python train.py --n_layer=11 --d_expert=96 --d_shared_expert=0 --router_bias=true --vocab_size=8192 --tie_embeddings="early" --beta2=0.99 --train_tokens=362000000 --dataset="wikipedia_en"
Below are experts of layer 5 (counted from 0) of a mixture-of-experts language model. Rows are named router (the router's row for the expert), gate (a neuron's input weights, with its number), up (a neuron's input weights, with its number) and show model dimensions 192-255. Each number is 500 + 25 x the weight over its row's rms, rounded and kept within 0 to 999. Numbers have three digits each.
Before each expert's rows: a language model's description of what the expert responds to. This comes from a sample of Wikipedia text that the model never trained on.

# expert 5
What it handles: Capitalized name starts and second word pieces (Chris, Jack, G-e-orgia, Co-pa), plus line breaks and section headings like ==Charts==.
router:530512474508504469499511453479528514469529510501569519526505499488490502533493503505489497510460490499475494492517480490506516489485551522510518506451494482493481526519480506491554497497495553
gate0:469483468464479493415478452485500497469500480543519477467487446474510488485503517533516535523502512542468455560477511517523524495533488470505502512541461480506514504480503522527508544506469516
up0:510516487492559499572512506519445471521498500490503453509492473487530497522507499508484483543518498489520534489519538470486498500506511511506492448498513498545471521501501541501488470525508500
gate1:501438500491544553511519483531481500488507481520477501494534472508517500519493515468492533521471470519523480546499513495470507482526465506484522490493509522546430494485502474511516481570513477
up1:488469452480504470494522482475504483474517501505500504490490477491497518499476526489503481495504531528473546500497472475516513471518489560482487496466527475529504514499463504499482524538499475
gate2:463491515514504505511490486474467523496509467501545485499503512506492482512465509447528473494514530444495485500528492527504525478471500499491504490523496530446524447502503495519482425522488508
up2:476498464497523518513482515479515524478518481510512522535498509503496520486521488525509517472515488515518549528494454491510439479518527527512534469465515491445495507525468451468489532522464513
gate3:530476512524479501494486496506506463525553452510477492528485458514492517494491499499481516508542465470489498501492500476503496537490494526477480457513493497544503500534495465479506528500469519
up3:542532520491528528493526481481504504462463518460527482479489507481500506483508511484505490505523500462490495482463528471514472440477514509469461534511488486465559503487478464473453482481508455
gate4:504530496451477493529548510487485526477538498531493481510526507525474495489523526530505536479464512511498505537487503492506474497501510525450474473485518457526467498504479466539510517462476491
up4:540524510441503499502528511502445548476529482511530503524533508517526504461498471491481468483510500511516494528479470524501531473457513499489470540534467456495460490486463483511527490520504521
gate5:503501488496551477523467574514480501503486462524530492510474493508489500502532506561491463468492484513457519460457520493531450517477509497511449500477536524541487522463491457506529485515543543
up5:501497504482547499502470528488483488513519489499534541461515495478488520508477510513489491489507531480499495508505505477491530498495481508464494456520524460494532558495534485507508558494489477
gate6:508512502510481532489491480500517523497506495509518478459528497508514499487537500518500487498489503526512426528485473477550495478538520469479451539488503519543486524438531517507539496493480486
up6:501461470506502544516470490497490525522504481457465511487531465537502479545494511521545493531500478542445513516500488459504485532490508483501516513542498524526537485484515447469472527529439511
gate7:477528482493551465486480492491482489499544478510509485514490539505543509522566485539492487498462502484483536501557501497479546476476523543456504497510525478480489485478473480524511530481506535
up7:504502554486502494476559481492515541483527483505520489486523511443510516488496488481526501488470483497498459482512502491462456536534518487514537527500544482461471510513496470525497510469506519
gate8:491479510468481487522498479506494511478531524493494489515495494509490510512550460532523439509440481489504526510513489491505507525498522558519535510462482495461472488464510492532513513499508530
up8:489480479463499481485469506501499497540480482547518448518537511518488526515506498438534447542505513472518504499469520521508485537484503478488488534508497503514523496505551486498526436483487533
gate9:512524537475473488528501523498513495480525539488527493515532499483501517495522491551517492537462476500524505462517459529496488512539463470515496516475489484526448518485541482469511480497501560
up9:478499485493502503480478460516494525517531512436469509499510495469470521472530496506479479552519468479494490525508499463489478497481457525469528477470495488466516453478527456525527522459497481
gate10:489500482512491515480530454515494505487498487500519537475510505487481491565536520476475476554544482489506501539486487520497483482522499512502507461489483452491484511524428548504517532513541506
up10:491490495463538441552463495479496491526509503516518487487532522495527518524480438532493466496484566471494499462514543477470517526488458475499476463464533483502476506519502508516523528476486518
gate11:524508538507542480482521466487510496488543469509513509491512483497509513476496544504507490516511517488450499485429508529474489487494506483504519543487499509515507491519470475480485545487504535
up11:486486534498485496443509476488487486497525464473546540538510543461534527513525519526491482460525480458482511489477514508448509510491497491482518523476498480511480492471490476494476501498522565
gate12:509509479487459470539486525458526520487536503495512481495518510481488543508454468495515529442507518500514533514463533509463462505471486485526506496474507525510507518540480486493525510483500514
up12:470540525470506495476504543505491491488456518484507501501500483535518473501505526478477497510476495511492485516515508486500503464525472474523466515508534518506501514518539526506476462511504487
gate13:491498518461471483467479476504488462520497516518568500528568486481458507499453500501537492517507510473432455500510517511488494510481481479547447524524500488543529490534524555519475512465499510
up13:514521501486497498538525502468519528524493537516524530507491512470507507492493464511525523509517545499505521449502480457496478522507531498523489539444496492489501479520515479490494490472470525
gate14:479465468493475471490514475455483527491500459546499503480511503538508504531513512512521494504542508466458464529503521473550493499512528552477468523490516529494506525498474473504497491442490486
up14:488506517520494485521523501500513501536529497480518518506499519509503495480475513486533485465523485463512483460494519496543459476519585477530491511522498495525498478463459489489500484522517531
gate15:560482502572513435484466465447515493474524491528480521511497502470497510520527523504468490497484524490537521492482548525492464485492505541481520497476543477515484480499535481509546490520473529
up15:510510533455459439516482496494500501500500509545529471517507469496479504480532490486458470454508525543482511521558507479497487480558503471473517456466470478510484537495462495497540559524476487
gate16:473480503534482470517451519496504468472502521513495523514532425506497515551492526513451497532460475499511491492544506525521500470495485513542540516470490532521558528534493511479547490509479525
up16:487514471474511506492531502499472459499467507507499499501532484473527476493536495508514509532520506491507501535487511516481521504490493531506467445529500497502514476541497503489455455532502508
gate17:497493474490509513527517495487487518462556525500529474514503525470527519513487466490534483483443548466473499495545536522481515516493536448503496471496556475513497531521491531486504473534526532
up17:472476498534544534505511507541490457515495441513513491544473551497538481546454486489521462473513488518490519517482531488477478508518533518501502505516534504458482457471511492471483461470517538
gate18:506490496494520539479509488478497507469528477511518524540486546459507530514433503494523481475496526541514540492494504530481488482503496493480546496517533490489473460504491519521564489456460504
up18:548477508495491509480471539486516491501461472507539494517523511474462517503470480510507513528495507471509475540481515482444561561494492502496439424485493449533488529460522470491527468482524525
gate19:494490474522504496495518514489524505518503467521506513490516483478498508480488471526558466495476455452489470491480475490480493552491502517526476466490475456554485487451540525532508474492517511
up19:486541507516485500512480502499533512518495515480436485491518507516493486507484485501515558476491533501475481507503499469541515538519527467443495458500494476515462481517510495535506524528507517
gate20:519493454483520473418538445510465501503535541505519506516497540494510480493498536519445504485453505512505495522490503486512435500502516506524545459476507488513488495530541523496503522500488468
up20:477521491542514454486543482490501544463474546458502448488500488492504477514503534508489496486498442542458474494495516531522487478465475527519555494489475518553497486502501514463523505506508495
gate21:485533494511495496503475498468494526485490510522522450507516468478492534492528524569480495491496513478534504439485517485491500544488505477460482526543523509495471531527508472487466499541540488
up21:508488493486485502498549492508478484529511531488478539498509488494519494521492479493536497521444475530523505560456531490474489480501504480507524488468510489531542530486525448496507515484527477
gate22:519486516500474487511526509476524530499575477515499508476496474455484494469517474552467504456504510499523542463464468462569489489526510504495474503514498542476471474510459478545515474504486486
up22:511433500510477519549487499503495481499485448457497517503496505518529500528512499501516487505474508503505512524518464533495484505498513487502562486501484493511424500519498505506473494479541560
gate23:534484471543513503533496497511482486480478481515505521498450513516488511521477519488466506529516499528434519513496513533551520482538475545489490524555545502471484538523473532447535485535489487
up23:505536448488525494480455544466506503523496491467487478513458494518506510474494526503513517486491502502509463510525507472516496488469468504485498501515513515507513465471546486515502481526507461
gate24:506469495448487495543496519507467462502499509529505510466455511466502527532483505494504501473500496487507516474480453487481513532512501496495493537502530504447526487528467526491465544528502549
up24:491471501528555543522454503534522493509460544508481444515488542514480501477494506537460524550555493487492511491512536488470471505475531488550492460504525521450470558497476554476521502492533527
gate25:530520513444542487514527500472497507482486530484505470501544513488482496477536499500453525488482467476497512523496521504473483514485436508476494469457498510526460539538443511500531447525470483
up25:491509509508454518504455488493498454495533481514456486505482480474474492517515520521473512532487527545484484480517495525519511514498497543513498480471475485506493487475510454478496469500490454
gate26:449521484513481484472534444498491518514496504489499454529498467503489509470519543545491478467496443480506531445486482529524464500518535492513531547448484491476463480442518515489524478501491473
up26:495515493501512475515527511486529509505483501488467541525536468476498475561552525492514491513473473498493497477485524455466482511462518541502514500472490518480508485536521503487527469574484524
gate27:491490475530488530516455541530496488513423504482479508503521507473487500495499502490539467507469483515514508507533509528494535534502495465533499504480537524477531490459512509484516513536516575
up27:525478538466507485514486497497490499474484498464519518512494468495513498535497529541552502537489519512506500482470502524498542485508483475498512483447535465477520526536501493454529547478524464
gate28:503478493501471468498459493489494493481491490453482496556489465485528462517471454513464514470493493433492495516505464485485527423439502523511512481514455534525516499499483464496502524476473494
up28:545441523458505504501529513459482546487490500462485477548492484498479520492530476472548490480479481452482480552472516500493498526470483490545483520470481461489515539491531456502533545490523489
gate29:494511469495504471558456512461509538493516485501523533535517457466515522539488508506471510451497496502517547500467505541523528477498499529516526497491525495511514514536489538512462557514493495
up29:477486532536522476555510521496482503495572533513513511519492489532520491498532493460536493496517514446477466491481536492493462490504483535475520509505542471517486496480503534559488529526511497
gate30:490533477496528543490524493528493515543490513528550520434436548472516529454515458500444507466483480504488572457491484493475537481509501542525495471505524468522540523534520496491514563484509494
up30:512501450455505493479509468506482512497486507488445500505495510481481525484537488521463530506501483490476476508543483480489484494461484471540522483501503484489472557517494490459536569501525509
gate31:498510504538522549498491476506467494496453482463515478513517502527494481505531493448487469497503491510477467516492516495504527515491518478495503476498494526511550510485512500480493485522513517
up31:479503542440511515503492524482479466479464521503518552459457516485521475508530509492542525472488507486510500470509532515507489497471524495531458479484565480514533499500470516503493489528498538
gate32:551518496502519473466479498508458488502515521470491488483504510474488505451549509509515543486433497481525478530571509475523507515481496510523512439502482521476509469516450500524508436495483525
up32:550513488495490502461491489487479490496491525452496483493540468477515502536490519517479504479490524505504490510511502491543543483480482527515502498493523463467504557509471480528537476502490473
gate33:527457467487520486462529470497489503516498482468479511488484529512496505468519530529515498511515430491486495523524490473540559525522484497497488510477540516502495504476509453505522473519514513
up33:540519478495466534504491499500495482506531489518547552481471477511496508461497523523476500506495550473534535525516520503482506459490486524478535441500489510556490485503511487468488518565507538
gate34:492546506492508467496495447486493513518498490533536487566502525503509510538515510518481461452519463549494532480485502472480535444486482520452515506524474507501501472490509496493503540501518530
up34:447496507515487504488483520493497524506493486487501519512505545525464534455506508511486486511533476492519489530499510476515491506487522540517478481514504493523486492471518476523473501490456477
gate35:531530477532523530476447494475477525505518518512506503502484453504481530507507539473500498521488518504465498475513485461491503534506529518508479535461521473454546485516488512484497517557508480
up35:490528504532535484519460549515476523517507487452545508526459539474502512473487495474515475509492506525510517494550532549476488524502484526521523524499524455519536510505492483506498511467487489
gate36:502508467467490446518507479471508479485496501464526468483493503540497479463508501477476507530559477531456512529489501519513529487501523476548483515532508474522479533526485515466500459471466560
up36:448518514467460508488537477465513490481492463495501507510519469493507461428520468486468535494519488467493470498514468524484539459490516488490499514523482486512513479503527460498504494517498527
gate37:509489509547505494503521498464496501437513541520539521502508520518448492502502478515486525527469501488501545483475532485504509497535518526546524525503481521481451521514461486538490520559509511
up37:495526510504544497517454553507513469547471524455492502448495488490514487473468480465502469533528524511522559490416534478472505509476452481479508516520559518479521493485539514527507467510491490
gate38:465543467465506508493477475504520503522500522488493549495485510495487490490546491472462511537515485499487455491485505512532496479521515507522523481479478524536481504534495532490538524506486521
up38:485495506525522492482508462516514457510531513489515466506499477503508481513501482469492503475510506504449504521522502472461556497479502529501521464480516517491499446510526483512516474488520500
gate39:508533517507435497464542489463467541494552521493526493483496468490502484473485488499505550490457489505514465502469520505520507498505493506462499477501482515502526436479497503515526486468504480
up39:476520502490537511487480482552537556494494465483511521477477473489518508545522479512508487487525508506456514466495513516482548471486490454507488559483501525498512509515488513529508529505488475
gate40:516486510467453508520495542502480489518490496484509506529486496493491487462509482506502494502490486469482486432531485472538501503508552504524485451486460491461495452482498488516590487485494472
up40:500529512527487522469484519479486498511481522518502504521510528496476501506500502547475469480471481528467488542537538494495499521477494466498522506491507442484506533499498500504493474430483479
gate41:556483519484502485522508477489499481501448482469468464505478514530502479537512529505488532509519485524510401523446471477528516504510527497477475460498530528574523522509529475527479509518498485
up41:523474535482474478472492486536478490493479503514507470500501511507507491513557469514510502487496467513536530524490497526495484532502510526510489485468524508515503532492490475508469493534491476
gate42:514486516460486429527501499465494511467507565502502542492476497469492484507503507521522554536511516522449497482502474526513525481538504510486459506491493484497488515511513482491552531508474514
up42:490514488492485551489505484483487492515508481525499538479425476524536478523515500552482527542428498553496509518460511539498521502539500521503514505505442447503461490478499510485511475496478507
gate43:504478485523532498469496477524515524506514490516520552477459506530483486486527529503486496542485493509475481477489531484529460451520508523498525470454448541466500532510483488514469554477498546
up43:547548501472550487479476515497472476512518463498483471505542453477481507515568499525462470501557496455486510523464519502517521514492456479459486516487492513551463559476478478477521495509480487
gate44:490476509536501500479508522510494468481512444549473529497458485485492490506481533488531501475497534553522517497499536461489489506508547487503554485494509521501520467511479573534526515481488522
up44:504502477482512496469546480496508513505511471483496491462489525525490505571446498449501488465511513504525506520488458484466494568453496528527481523484533475521502501514488506488476510524495487
gate45:548514482473495451468530507495503455474477473550543472479516538478482505470475533527525464506508489511482488495529468505492500505465521444502479509527539484488504498502499561488538501498467486
up45:468491542473473476520502489480533514477520478464459504553516472510446480516493502514505503477463522551530510505496509483503427453515515471511494560550503541516475473539500511507483465521490454
gate46:468533497458507490531462558484466483475524514522466490486506515500485502457509502531461529496540499530541437529524508482494562524517510497498506479456515501535516515485506482506510462482480459
up46:522477541482524534507515491492476464505496507452517509506463518504501509527523539489493530524497535522444487488502453502507545501477534503470463488578516518484519493552480493479485524489469522
gate47:541497560516483506498478474537499517492526472521491501491482468487492470507526513497487459527496508536510503476503514503448529443513549489469531466495505512482485493500457469480478523503515510
up47:485481515475537493519479497476486489479517565516541520517497517568491509495512465499509479493492535511491440520475445493540458530483557518498489453546468515460519495497429523482528497518477470
gate48:524479459514504534482522469512475500503506492550494492523516500493540488541446519468528573486505487510480531520441514522555476484502514471507537528482487502485540460478506513495553510544484467
up48:481502462457473525501532459504470483475524486531536533503539535501519496481509498512544501508491523488512531496513522528492499515508509506481498524474527498468519510491506497502463489536496517
gate49:492493530465462497519503483483500457478492470504511527477495472542498506523496463476540467495505485484555483469454471508493466523492514505443505556490496525487481487473489452448473475514501535
up49:546453501456520503504514530497537501529543464481500509491506450517513485460501529523516523525532495457457490520479463452519533456506464469525467480521493488488492476445500539511537507471492504
gate50:481479484480489478524507533480523501485498532434482539531511507507522483509469498497551534494528536494510519512563490464511530438534474574492489539481494517499532510480478555508507480495458501
up50:506462483538514494460519484504539545496482461484498488444492525522491506500492477500483532442510480497476502506497461506501519479493529487505492509487512479528521454509481511483571504508466474
gate51:451530499494492481497508482485552539507521538467488460533498483466488467509516482497500522504489515474468511498527512518515520511474484472520494546505499470490501523534477510479459565450493510
up51:493487518487485497530525509483484508463487512510493547520508489467508497487484548495555518496544513435525490532519521518498503480543485514493512460544513554493483461477528483503475487498526423
gate52:550507486485479509484486518443466530444496450486515470499500529514494493522539475547487471471468536516500482454514470509471502447496542536520484535513494491524473516477497476482513504485514526
up52:504491509495461520529480505498516517507496452502498502514526491483514523458525470476533529447527461500498516528539448487533496512495534454502509520524505501511493534538508519505522490557519553
gate53:552504501514525482506498483500534461481529494507510473522537544489516514450485470547524473484482509501507534496516503529511459476502464434486496486495544541529498521532490488515497510546495511
up53:490452517531479470530482504472484509516520484505532496498463486452501497514516484515585497489482525475504576498496508512532487433478497504517504505518527531530478532513507487555506542503547487
gate54:489529491492476531454489510512512452495496471501536511452529478486528505489498504478508537525492520519496454525497461506532510507504476512522478537495475477483538463500519542492518451504512518
up54:469529520507513484450526544525513558505518499529488504515488524492519509477472517494485501527489527520492503487526521469512534517506494515448481494467496498494488486496515481529483507535507483
gate55:476481531464507496461465493503533495515464503499508512447527483480497496520463486494519517535491515512494505525503520506480519490479491460457487486511499492549523525531536478513487468495503498
up55:460486483537487494493484440475516491499488471501452536481482537490529499519483483477493489522495536511482500510499500484488516471477511539534504523501493471493471507454516505445492536448482452
gate56:502516474495493543510524493521536529513511541500514488540542447493518522486501487513527528449465508456505583497532473473481438499469530516472530487473484546493489489467527508506513470533489573
up56:511500484534495473493474527506490471522503491479473466453502552505474469488468551472533477456515476494485462516529538479519548503514479440504507464509483508489518465490513462498504471470478510
gate57:482521482526478532525476527487463517508499516480492487560462491467516528487538511502519503512442499498466498539503490502521509487463566496489496473496502442491510477523500535486521523492501500
up57:516522479487509476503530485483451497470488468493469507456534513500502482523488490476518452501499507545488477478479540488484521489518445500459502511491505510506527475542462499546466524486484443
gate58:484466489489527472500507436478478486495533509502492496513519489545502469502505465473515536468537522464497500479501498469485542538475482535502490445507519445541498504477499527504552495517535526
up58:464500481491525448479476497515488469485535470497489499494487532505497489485507520506477525459511463499481442529502505531523493490491526502506455493536488434492500449517461530476470540466520514
gate59:517501519514470497518490524486477490467512501499488500535464499504514482518496489495512460478491465510521455522528506473503481512520498504512502475496525516555491510522535521492534501542527511
up59:503490524527524515501517496485514519513534530506547483494498467481526502488427475476564459436536484476489478528490501522501479494515504519534482527514516508473471463509477485506510476502479504
gate60:510537482509496502517525438538511512484504467512507542508519505480480493492498471437481520501488507480509505512475499536512505515490497510491501489502440468482467481509496492510498543476518510
up60:531517478515511519493515503500493542492450509493507479510507516474464517478482474466500479554493415491462490558481527513482519496483508511509499465498497463456505520493540472564503494488456549
gate61:469509493563482488483499482499507467499495504521489483483507480522485481512493505505502482553509496543564462500506486489534519481493538478488541504491503532520452469508557504473530443562493512
up61:507519515529506513489506502480528489478543481496530525540488481513490505527514528472481469488469531516504473509526543472524449519508531524478511550505493494523515465541521486502508486503520483
gate62:502503487499501474503509487483495496499497504517515529453463503465484504520505509452481505505470514499503475509542566506488496494464446505477463511514458523509532547515473510540450512490474518
up62:515490500522450488490448482526543477531521500529504477484494523467442528506516485494501478536477479539509514480508502553510525510468528483503527502498495519485537517542442517513456520460510487
gate63:489503508492464532496510493528494474493490473463514496529475502532489500508528516463479494468475467503516494476521466514507475462528519488512538572487539486512534502490490477516524460502497534
up63:484459522520517487508537480528511503500491486541520488539511504461533483524470527493528457470471510474449523493495530484528534516511504487531551521479486484468490465442514486513484516505528504
gate64:509440518513494531546527494522489491506494520473501515461530477532505492516507486518483519538504504515473476477490473502486482512509484473508508501522475493507515506498472482511492459534495472
up64:508551513489484456468431490516494485498522500516492508461475484493501505492510530506501523509481474538516491453515493498467475514488467547509543504502450484499493494509525538495459481488496491
gate65:506555474452504470560517503461453530499517497477496476498575491470497511482461511486489510481512490505494525494470532474485505491489513520501467475516509446504474502447502489484525475512485488
up65:537445500538506517516496533491474509516485502519496476488499522499534542483480516483526484496494509476551510449504512512516495470519525514457479537477557499521475559533505467509498507512499473
gate66:501480479482474511506511499477478473473494540466481519463480514517509537540482476501479466511504525530493479490477491476499504550492487440523486466514522498512479537502496468482530478514486545
up66:518535515483514514504476457507517541516478550506529469477507491500497506515547462467489521516475527514490487528515536481507538486497513479479493440458467480493507488479510463480517513499481506
gate67:470515488492483482499471478512498493478554489498499490490502560517465506543498505462441502456495534498492467523535499513500489487503525519523471524472524511481471506506463488475497509485487520
up67:494457446513478481450459522496499518528518516527491498470473527475478488502476523505494528553484493507544522476481509524481522499508474468522511507555481507520525496524490527478519496529468493
gate68:493530516500521487470518521480506515470517524508528488497500507499523522522478459491473489515536486530506524516499502515465508501503465514502485444508472515501496496511470516507503497552473496
up68:477481547501524472527473502496498501489483496537534549468488483462503475491568494517486503515472518531448517486536534484498498510513485470487552508499534481497479515518522502501524518534503471
gate69:427531473482504452537490537502514448501546484479496537475536496525498529506515556512477511528478463528539520530455524496488533532489509516494462519513494523503505548437546468490478504551470544
up69:455527518471531502490518530492501434513500520452499538492489531506527543528513504460508504466521497504515540498492469476481517495488515512481459484470510449491522506510482476486523486538483516
gate70:510488508471492508493476483492484493508499538484507495538579474500498489530471494506489482484500508482497468511483535491427494501512495463487487490506521515529459501517461507470522519522470536
up70:524507480491483464529501466526501511509497487499499494497506537493508487528484479473515513491488498479489454538520516496504491465488529518476502464507489487483510556503550476490497477544477518
gate71:507475503486490493526511472504514468475478502569510509472521469476480525520491502461467489551503497477465487541461498511480573527485538517536528538488486509523465491482481530501537487515471491
up71:512493506528571521496469497486509510484504464431512537501501484498568487503479522491560527495501511519508525482507505502543525474508526518466463528494491463500553502511524524478485461504464521
gate72:523495528549491484550505511461484527498514488497473508494468496518463509484510468483509499565454471468512518553517512468483534513464500514526471507497501524521488538474472473522519489512471513
up72:493533479491495533558496497490512501498503512488514490496475447464495504466502506561489535498530495544524471481546510488495496452507484496480497492489484464526486461485521479488506519524471478
gate73:480529523499524474491473459486490478529505538514535506518525462487514476459497496476542492547503461525530420534515457492523520527492518496497486500461548479511503518488500459462510548517496542
up73:525480510504514509527479463456548538484509481502524461461512481487449464508482520474496520469470519544492500505459461478480506505482529477534509525508490460520488495512518525479512450465522518
gate74:514538489515475486500525494478506522509517519552568494483467491450487508433504545530492492524508479509459497494471500495510464489498506522472514499516479540529458548463510489512522555502514537
up74:546477522572480492512489473465494529483530530497501529498444493475502521474509507509557448497521516487499492464509494503489429512478491445475522518485548517488444536514521483508528478493503494
gate75:480533493508505506478497476509462506513417519450506499516525484465447504526501503498494498504465500440525521472442533509496490545497502489518501511505484478463454502513499479492487514456477516
up75:526521454466530514494513483512533521495465533507456524534502501536491484441495493482524485463488518536493479464511463560484494475527499512541472491466539438499508490513452517486519517486515460
gate76:467505493521536511512509489484516513494543530490478527542524540501505522505472528498520507478519559515499493488538449533507462496492538483541513508507486475491517524514486537499522502521493511
up76:530488533493465495497474492519507446508541462487546520501512529508546488471467510491529494462488473482514540487495486528534463507504507532484497510509501476519480476534465480428522511489509534
gate77:547520471528464518540439524474500485509528529499528527469482472509505513501507489501510541523508517487530483453555484476516465487483540516526554515507449464478513476485516513490515479485483506
up77:499467522440545540489534478514460497520492487494514518504510486500496531504508513487522545513567471508516499551486501479519528537490518502509463465517513494501501500522507459514529476492536476
gate78:524460515476519523491497502477474514463481471516515493520499535530516481496452481510496550505469538497502515537513496521466489509505545479470439511496473509512503470484443483479518509506487489
up78:494481533442465459477521485468494548528510496513525493521526520494488536522517473502492440468472504497525518491483505463452530468518482498510487493472502499487506495474485464474506525507531522
gate79:481540522544525476511502439486501524483482492521523569503486492470539477511518515504509490481498480499500514532503496490517505452528531517482556541499509484514502499495484477484487512515544511
up79:479474515523517482499497521509467458493493479483473489498516489500466513516524509500435528487480483473493480496481523463508469510471500480474497472502530502490480454505450472506483522527482518
gate80:470522469518518536471529495495522552499477441526539500576508531509523490474521519472457459492473513508472524502569495529525520489477545535515493502500482457486503535505498492471500498521485493
up80:504529481500534547498511494472489536505476491478492544501534500530532497467487507495483496437479496485580491514483507474461514504489528506516475520505523496495486510535550493525531524517508469
gate81:505488479527539487480461516517517472493474516501503518561529490512476502547502509513488471522489478499485523523474548500512473488495478505516502538497504481533479496502472526454507497514526535
up81:497510545538474483476496449513526434501486509488518535496467500481527512541492515494464459487495512478502521477463495502482520552478522515511500513497547485519502529485500525495494463483529505
gate82:498487508517489550519469537517534502489516541441483472501538512481500519476464510466495512505479500494492529477463492497492501527465518481485491477501487491477489494511500552516488481451509525
up82:479481482497476512475499502513470496521487496513514480493527495519487476538501475463487498503514514539485457496494492510539515514496489515478536483530466502507491520519492552504559459527504446
gate83:492484529511487530450492474511517500507508463488535493493535491489525485515467552527461518468492510537470501479499491558484523526486474444511516525493526496502524530504510477520501506492497562
up83:487475486459467504494504504483520527509524482518517489475501505508489529485493531476523515469508499526499486488477466486543498482527502531516491486515515496482460483506472518495532480504492512
gate84:521547458466501494516475511508525484511489507522510505533470468519503506495519465535500490517496515477509463532559472454566500512508560532517467477552491482476471450483548522491514454502474477
up84:499526500531449560527500515486499495509518538544507496507481496462469486516472513535485501489491530518546503454512502483502471470478493497471522476494534533520497486552481462484459477481499533
gate85:476529494482507529507488490495518503495485517476469457510489470519531489488506532518475446504543470457524514529488485519501457512493526521519540477511450500531457469482506484492491511493497465
up85:503572487483500488461527471525554489510541492470528483508476493520503488521509512534490519446485538505515490505526499529523478493507497515560563457482464493523486457485510522471468492504510495
gate86:515508485511555497480461503467492486467476485497473510556519490515479475511467474533494545513465500476466477521501481480467511431505491499512532499497526522499468529497481512505458479465493505
up86:455494509451471503510527513513487488525527496527513514472555566545536505530491489449511496492548506481516534505516517506524551483469468501484538469554482510525468531487459492506493513510468515
gate87:481518522549510523489532476516521497499489505482459486479504471502507480524515517496539489494479541519485471467486497448520533505497467504476495483469503508496487518503523500505483514529519494
up87:515497496505491491511544517514507491498452507487471499489487493551537500526486540526480499515505487498489494543515517500477511510481469480491503501521498496522502462447524491533463485514506489
gate88:481545488516522495502519435477465516529462487476490522507515522475534513498526539528502509514455510540528526480479481486494500514451527506513447459533487472451530509495499500486518459503477523
up88:488495483467513490491521490500501473520514483483498483507473496528484466444531495525524519474447510495552518481516491506486503536510483512487473533453497531503511453536501520507502469518486448
gate89:498497527444474519459477519493500454500556506538477543517474468498498514525470475513516488485505536503472506480551479493489512491509530538480489493519516469478445446517465494505526453493503569
up89:517504546521579519508492543455513529523489487492523487526475471496466517539540495527484528477495521491487553518435502478518498530515505517467488482470547501512486510472502535512504534486477478
gate90:480550507544515501479528497521507524496486516489493504480491492551506508476493480492491503525488487497495497492463493515512476534509473534448507515450469537480478496459505528525525491476520507
up90:492504485498525506497492518538506465499497502514490415493509486502480491540514517515499456482476503533481512485465525487509533497512527458496513457510512474527541457504518506529464494483490458
gate91:521556531502518513479532499489516509510508489509501538480479509533502471515477514480472524522492467512485499528471473522526510513463519500476501527508469438517500472475482531470548501487554518
up91:520511498474504502512490500486497502519539524465534523488550511497506517482520497498516498501516465472494506528514497448501543408536499472458494439479474532510518503503493532502531540488487560
gate92:457513507527493522472554488553501489505516447518510502493502493532532515469440494521517498477516476474559518542476522492527543520509496529457471497515460452546496470471503478499511495515503488
up92:455522477454497499534496530504472506525500531465537534499489505488511503560495508515503477481471484483521488521505511520481491488515526532531524513451539535487487492483488532483515534542542507
gate93:493454490491535476514482499521494458490527494472501495475506485509494461484514520444498510488513479463519531490527453530553485572484503512500522509495450495489506453512467494493502511525518533
up93:519453520478508475515525501501497486505563487449486541481483488511499515511501520476545491501524441511525532465471504539484483480509441510511499519491504534464499517484472516485491493522500507
gate94:499486517475527494511522470499533495512546491542499481502495518517508453500507482521511520509476535519459506519485549521490531556457477537511443461532494462480520503505527503477500521522479493
up94:489505457504477478485527511484538519545511516486530565505483502498490494513548481509455497554479503510479490479514480516507493521485520519468532467505501489511530565530538502492507517458463506
gate95:517474515470491477487486537498488536496537474486470473536502527491494463471495493506474490532530526530502508542496440529505509455491485490488561509497517479493497446451507491468461484483482507
up95:507506490529492517471502421513526523502501509498501503525542486498500514511466460467477533526485469504522499479553480550481507483480449475548472472520491511498472535502488503507509479491523517